Experts of a small language model: 77.2M parameters.
Below are experts of layer 2 (counted from 0) of a mixture-of-experts language model. Rows are named router (the router's row for the expert), down (a neuron's output weights, with its number) and show model dimensions 0-255. Each number is 500 + 40 x the weight over its row's rms, rounded and kept within 0 to 999. Numbers have three digits each.
Before each expert's rows: a language model's description of what the expert responds to. This comes from a sample of Wikipedia text that the model never trained on.

# expert 34
What it handles: Capital letters in acronyms. Single capital letters and first pieces of acronyms and codes inside parentheses or tables, such as E(SP), FI(PS), D, O, plus US.
router:410524441432522470491503513567576490500482472438511425460429476503493523440490536555480548444524464401510513483521521524547528455486446520420519452529433545484478567440478569494468481555584448455557507505549512462491487561518515536482492488496466526518520434497499530435486580555430439504450509518501485464473501511452485561482472515581451462480508509546508445514555530466445550464576473448541488517487512488455539513522570560473511520530477502469540516541525530441485495493483503441571508529437500557452498466557530516425476539478516546505490499549472530473539522544451418417503474461526488486453439559491505557528435533485589500496460502497525548568565584527520493450511524507496522560461509477464487460462440546495482521556439533511491558537475466565516462440517482
down1:517510526522554514510496504468456516474498520458508543485486498481429494532496544492508498477445491546504428405487483545409449480481512426533494461529474553508587494434542411543475497485430541518525502511515507466515507478504430476569425514478514573531520450417499496445513486446461565449453538460581554508466575524530451421506540481473461534520457509471504481422531523489527520396453563465474551508521488441486526444454486541517525531489549487524526444439465417457387474441529526513474538508501546492531590406504488483438447472492496520512504520435544463463533430506504523438508477573434472514437501524537423489499524509502537507497501484574518493533470450517499451510504528538541467519556534492475482533498547551540462462522549472487556493492441486544488567479541576

# expert 48
What it handles: Space before numbers. Stand-alone space tokens just before numbers, after colons or table bars, in infobox fields like Area: 293.3 km or Released: 2023.
router:472446529466483515562481509427561510503510542523486569469617557535550554463531548445531539505521519490447476453521467519461497455433462421517575478519503561553453515411554530526465481473515524477525469473469489454482460472516469490473605491538546578531514475540412511448500436448557544564543486526487470555498463568560501460461527435497483506449528523494536520487499450458502486547534449577398506481594483514493451452485464452579502463471492541467458497531439502506461503435544481497458500560525496456495459489445439485459529472476480473571491477495499458537460492497499456591559524506447480472460515526465484494452554508416478514491480479495516511486485477514497425550475560541458495491477443535516451454465506449483541472494494427490562492471533523559459439525550447
down0:520550448547531499546542503558538494453554423582419463498504512492511459519470459453510498464487489452440459526469405458525475432532503533475510490485493511441451422493506470463486448427577493486475469508498497553527480536501463556439451471526487549531443487466492507527473519526452500551487533482465486540492556553505589455380493484496528446551515511521533476513455543447450502482560482531472471547505471491497499437490484487502484433447635466511598500482462454439492507528556447497510541417485442505554495568499552525527451411428482434484464448520482478453545471453452584539493521508485464438424512498476516510478487523473508488514555470483494518549499447489411544519500504502537502526483461534505419494568450511479489397504492545456479454474525486538469491479537479

# expert 11
What it handles: Opening quotation marks. Opening double or single quote marks before quoted titles, nicknames or speech, such as "Indian Charlie", "wooden"; also spaces before table zeros.
router:431496546542538487488488519580573457505449547418420485482514504450503489433480475553489480494465584493513504465525493500511505533526475495476525493526438566475541534578479508511545459547532477554447486444513395496403568511512478520478439485465480471562516481491501531423461466485489523522467497533516506490580482571485478493459474509504528546502505471459467491557545473460522561477532488476534550538487518424539539510511551548572579503458486554409442583590482521585508447476565534486466456443503547445474546480527529506495530576563510509482554457519443558473467523540455535512487512425529478452518546529555495523450476502502489485461444536468519519445455503534460496456441511547451407523478496513505455436499466479577457523483495495463497466535549559583495491451500522
down0:499543405522521534529539451556513489495453500556569469500501525514523489490517417402480439456511463529491533548476488499541478481544456518439514504494496516509531477422509450509501528504457509514528535554572532559484567418460503481529446515518461496565430538439446486513539556484498477480490506552491544458476578531426534471511500527517501472527503438502504550545462550521458550532434440495602434533552511452472435462475475505477523488514438472469487422450417467454513475540451454488511568458583484499495481522450529467531467544526502515521571475539598483475468547427502494517501510479527418553536489496540407471487426496549448439542556477470411501476502509492471463551579488472430482523500511442491558460471532545486565503525452518494501464484525548437510493486482538

# expert 40
What it handles: Word-initial s and -or. Word-start "s" pieces before verbs and nouns (saving, sunken, sabotage), the suffix "or" (Tudor, vapor), and table pipe separators.
router:499473442560482508571589453497494500482543517469506543507512556519502404573551482464480454488490509484484491449551481499555512458377507482549521495419485510527510513559575489462494488566448465456507478506505497475482481503476565548479503542489493508479594497459495420549476519458588502512442505559500493463534495478484537528482554526518455499520532438447493536511506506515532490599470432530503531516481543445487529520514537593486505455538535559526402557496596482460553473467520477452534493447495550556522489553473480436527495516478453523505515513530534519520531474545505507469446572489513480561539524521552503535581466457552541494446464570507466574480417543533459519497580448513570491529553543485551468472495502545516486491505495480494419446540454409552562532526456504
down1:500541504546476459456528510502391482479484525485500519450610477493493525558477492505514518485546428555510552439514485512519534566503546468577518494467521528507497476454520524477494498483490558498464462478528429461509538498528549513499460444531426504504483453484556560557511509486450475476548513599469451531479490476519494483541488538553573450564502551548471519480523540497531507489567451542415436532474487465528544543491445485534522528519412490457529458572560516501547502496520455497537425458464526524442548494427521536492544530518482420540574475419511470469456514477527470539442484469446502539525429566469568430509446475460430519495478574581513437514519469490555516503526440478488496446527450471512510548443543460593475480498488504512530532470471493558511449483466385

# expert 42
What it handles: The preposition "of". The word "of" after nouns like University, part, member, List, plus the prefix non- and quantifiers like other, any, some, among.
router:464447541458500510543440500448533537474559423550471549494477499499533515503530474467503499542513443572507516499482491493506560420523515528496522408563519487477506427553490465489461472512526493497379494566517535560573573512482497457507578502498484539516531440485490458575526534565504464442529478516498500522548485516552521509493567531493548455479480498554440449548443508454470473532514459469551526505474494453531480493529480552489519477408506525526529520514518563482532467479502543477531492517578557477515402499572501443512497520497417525471520585459446476471522493413582578481500506483466524485537488449496477533435486530505508466564469387468498580489446464543490447501416520482539540503505585570527430492552505528510462570476461473495538568524481484480581485523484488
down0:473571448480545467556572509459510493512586441502427497471471518467501511540520499445528442544500434520507441428565500537500522474512489439566556552557451476528537550407522372517518500570532486542518534505463505509537500507518506511499506490507459456475528403526542494530463510509562501489541498494437514534513512459541514509477487514601513491585528526540467537486430496485470483521454480487501497436501452455540588521582485534509457541545445533455511536485545465517504486493480427599544452502501501519558496488474472476531564409509527536581541483457477533513536481552517518489486436447530518505459513552516575479505503432522466520515485503488482527530492493452531544510549491566471505467482464527526583518488355501543559492453487564525493548524532501417473450510495468

# expert 60
What it handles: Name-initial consonant clusters. First pieces of foreign personal and place names after colons, quotes or country codes, like Pr(zemyslaw), Mor(issette), Z(immermann), Nov(o Mesto).
router:437498434576551491508533489501468509539458501456510520450563481557514446468614494508500502413537451549527563550434442524473510525481416490536538581523480489453515479417472558454512537518436471439496540505528455487496532491531456514564470557512448515504459479526501492514443430461467485429560484496435525533542458539587489466470512486492516517421576502552549529515451497482547464483509477526544509460482420510490496559515553517492522534482444505476527569473463562472506565440472580511552421498489482568453470566454484519531517541519492445450523520533508529571484509511536381484440505468603466493526508456487533586522483498423553490523466518479528448482541490499574525535512501497489481516507507486564557548486490496526475550436517509487463526481531528504443507437506492
down1:509584476447539529497539517512439537444469440452553426483520523553479449541433579504435522455504497493494481504421516491491563513492527471477505537475430485435511524539499554527534544478474500578507535520486489498528501495567471543437507450465555467454504459533496512619500472512479515538502482553500434552415456523479545541489531528475566490471505449537547503482513510500530505548516458514561519456486500498504535486560558537546481601435458476492477472426515505520427567530517576440552468512498498480536537450499551554431541568547500484567460512469467514447510467571497536487443456475518502532472529493565476489480511562494546503506487571513455513496527528505488437463426477516524452413515437560508444499494469414547517481526529579494573478530470535538526507423436457

# expert 2
What it handles: Numerals and clause connectives. Final digits of years after 199, 200, 201, plus clause-linking words like when, where, which, after, while, because.
router:550542475550559512521520535507458456405476478439521478512532538495510527492539513518500484500535558458450502531508558443500484571538513513465480506470495541450507471498417470551528499499482465533516452465506498542443545535522524477585458519456487506531500490468491476492578458502419490548442499580475550480525452488429489528567438526465445454467494483535563522442496485484528495504566540491450455475486449498563532452505565474445538452511501507499534459570524527563607500532504473529529533543459539510447554521518486465460469535518431483504542454429530475491567460581548500439566504557490528550504457499445543526539473480509464539536427509497505507549556509483455506493532468583471566490438402461400493459486499480476482575471566470502411471525530545419440526541468492
down1:495493537448483495611475473482459503477481478498454469511488475451496423544460521471479557516493528512508448511481557500492492531493513549518491545484460489493478508488496521471474476489491553483519517473488491427514477463467484502523459523478456532524467462525431476581582447542510568516554503431492528457518466475615505571554499453497517539561473455515445562532451490422478497528507509500523449446519440555444501517464510497584512569578530508448488488530545522455496601485524457479473476506472501541522544480503491424515471609448468507496470480559402556527490531503503583465515500519527515495618510460475497545480589519535521463461464546517479419479550431576561508494438535525515495511478514471503531490458516513541381543527514551499541487489505519605487512404539542

# expert 58
What it handles: Word-initial B and N. Capital B or N beginning names or words, often in lists and tables (Nanni, Neset, N.I., Nomination), plus lowercase b, n.
router:459538490485527512422557542536474507524536494442467503468492500497509565460474519497557509459509489436554523524520500470545507462503458502438484514517558485469513474535535509521490468515510492453459456490515534469471484565471444536529503506446442498571472500483549536529526429514486586485570569467466494591463514479516560467494479517553506495467535456418519503494472466511494506581457432480594446528563474512449552548506492505475455401557454556513611481454494526470502482540506556481573576517458549509474521527541532414454465487549564549511562510559461510557479498568473507502492489542458517495536487491401574493534437470484481557477495458443588473472528461439549437523543463599485506497456464476487505446540530494521508506444471476515556477567465502493442491527585460
down0:448479487530498440465527432475473483529500495491517502430429558535484486560505456505459462489572531492409443468510505486415517622529495499540480437494471502522513584524514565515453430520497457534502479524460547514449438514516471504505471453472444523470418463562525477596471503496486473461529484493603455503443522466550514513578584486590522485506515450478515458447523538496500510473555489479493642528512546500528507464452453467528588490484500512478523483505500471569527466480539521486517503460498535557553504466469452469491529496455450465512486566471455458518530576462555516448528479478447539500503433527562501527515471439501556543489487457605514475520493533471513549496523533519506464428551551507538453498507488556483474565546473465469474538481552522486473397493540520

# expert 3
What it handles: Preposition "of". The word "of" after nouns like episode, head, part, number or area, plus on, some, most and region words like state, District.
router:457502566431512529553437491469522565436549466563461517484483513584496499533483470448534452576463441571503484550412450477545534442506511513455497444504482436446534504550537484538452478476545517541389519578512495552552521492459500488494555520491502519502533438488460489502492468561531498453474475538483504471531462519556469461535504454485527478502467502519529523525484518449461475526496475468550551493464515487511439535528497506491586426435513462470464518527530554456606488516565562464493421538498558532514427507515493478515500459548405470476531545484491434474485509458562593478543483462405545577537484509549509547489488569538531394553480472494507548457460437465533500477465533458494468455518546553503516537571472553560470510570480484517489514551521519486506484529494528
down0:522475517499452522508551413569484464477583506498541437430535561533514471499465506491526462528521460474553556456540550593547543473442435492527513470454423559479471533454430561562487513552480494536457501546522495439523455460435509514486562437470524374449502545540518499512463509537538510528415520482474485481502490447535498501540535495470519451521490440551445502485482532420499482458431484538535482501505543524469516528508485535434579415512485503467452405547468434503543489472487545516578580560534505551441561547472495518501491518551500503521484472521548510486478471466545493562447526525502490516454496499505487524505412503533484501503525492524471485491456525485510448465489511489590518534555504466564564616462574452465532459471480492506511489481507515587524459486448540

# expert 13
What it handles: Romance-name pieces. Opening pieces of names from Spanish, French and Latin sources, especially V, de, De, Le, La, as in Valdés, Vives.
router:498492391475572520486456480470474538532394479482513480494524543540467532513501537555478438494376474536567565462456519549505510479470424534549500420515538522464498449502449541495532446492546421484519418510498507503482503476429485514541557528500494484462508572541506514518529530481514553521543552516500453497488508540530562548531545567524572430552447434479532503526475529501558473448446493436540536551459485441526492556508583581507477534448469458585513552534480586520545490556538501470537491507463493513486481475458566455556470528465441511531541492481558418466450472457538531442467451456477532488510533438573523552538506507454520490471477518450504471471504457514481446530483566529482500451458588549522484535540501511520508496536458487504564501510501515415490485453473523
down0:437502531467520534499489491492472520531450466519501394484488438539452551477559518487545587507535465474560433515523552547523472510480476543426509442487478518510435451529455547602491547518459482467537536530482469490483532503490476535502529498590500459444535550570546527460481479456480474485453459522480504508540525514540544497513542566486499455562538536531492509462491471465426421484492444461538510488492511459530444516454533512432533607553516517484465461567444493564541426565530514496466560541485483492516503464528505527516467494530466467468510465490552465485455410458427512537509516400455505499524551525382589527515517485507556525465481462483476549551491475555525480449546536507462399454519471528487475535447481448501435498497529540508491470540423489468426497514466426

# expert 31
What it handles: The word for. The preposition for after known, responsible, Award or nouns, as in best known for his, list of episodes for.
router:554500464514431421537418523561491536484511555559491512528514534494515563486466427507478455516458475524472481466546536475519503470556510510539510487514611529570472457533549480539527487521539513506554473498512481503452473505482502410481546510544494557466467502551446510462552486534536539498539521518534455508565478540555470521473507544437444514519550447498498493581484456441513406515493499547414540493552499600538521517532468525499493522516516529443491500519565549527536495498568472469493543588549542480517545498567439461598484470483538483508541502452439422460541459439514513561551489484535564521567526483542517526571485502556550529533489475542506537546453538463569438578459532523519550519502475550560523424569470513462458532523456480471540491504472499493478518570430452
down1:488495563510510546514516424507574539506486475434509511483543537508511432497551501500484507468528503517575524496571482547500431497483477502457578408524534509503509515440501518489541510476456526510483488437471532479461515492472575545521464524520530473475634545498493538475491476525463519480551575555452542480447547480483436529515521559507573426488469496479481536460469487599496520565482468467534523469467489445495495546552443551465508502494458549544529524530514520522461403509507560666539547618470475484495496452532560489439451498530504535521513542502525546509560498500528500445468490519489534526541506564522358457477548544526557584464538532532469467473487538506484536500481472519395521548451469522495519539477492524498536453495556498523500502444488492510508442504511509

# expert 38
What it handles: Capital S word starts. A capital S starting a word or name after a space, dash or table bar, as in S-ava, S-quires, plus some table separators.
router:518489534481495546574437467513499549518527491458485511507551502557478481445589472454440560507553426530492507458520549532531427548439545515553496465479456485475541525507458468469539559528520495474531455521505539537489465554510504452447492503530500441526508576513503502495565482435488467484455558539478492518435515495558595469497448484476501478454455425491507464580473466480555462457442477475556459473580504493481530523518523551496392602515472440541509531464535511446461538475437546498502558535451568550523510511583517516536509496455457475479577523510434473496512468518525448432475488464460532475501487488521457535472478528549528511591432413457523486502466501522495501455461489496634477514486559568458418471482488531463501543544495478493497441566434527514494528509458497
down0:471535475477519465406476473502483548416536479591456557455449465548563557532496535477474501539445613529481510604491454504494526534491569579489481453487462482472396536486464450484435483578475516475544578463457448476495576527520489507565492529459503465544479469516483493515511520510531370506523445537502470494498522548545497522480531492478479450479510532525477625514458460580486511516552503487495464513469543529434452476477490442483504452494522455500562441475532471434538454547533532548444434494504448509551501481520451533443534457469566495533545453463506524501471591463495476451508512497552562467516429519590523451501529454448525520469470481496525509514461493475473549505491517509565453485481477503527496614481496489511434458521483484532516529476501478507471523547494473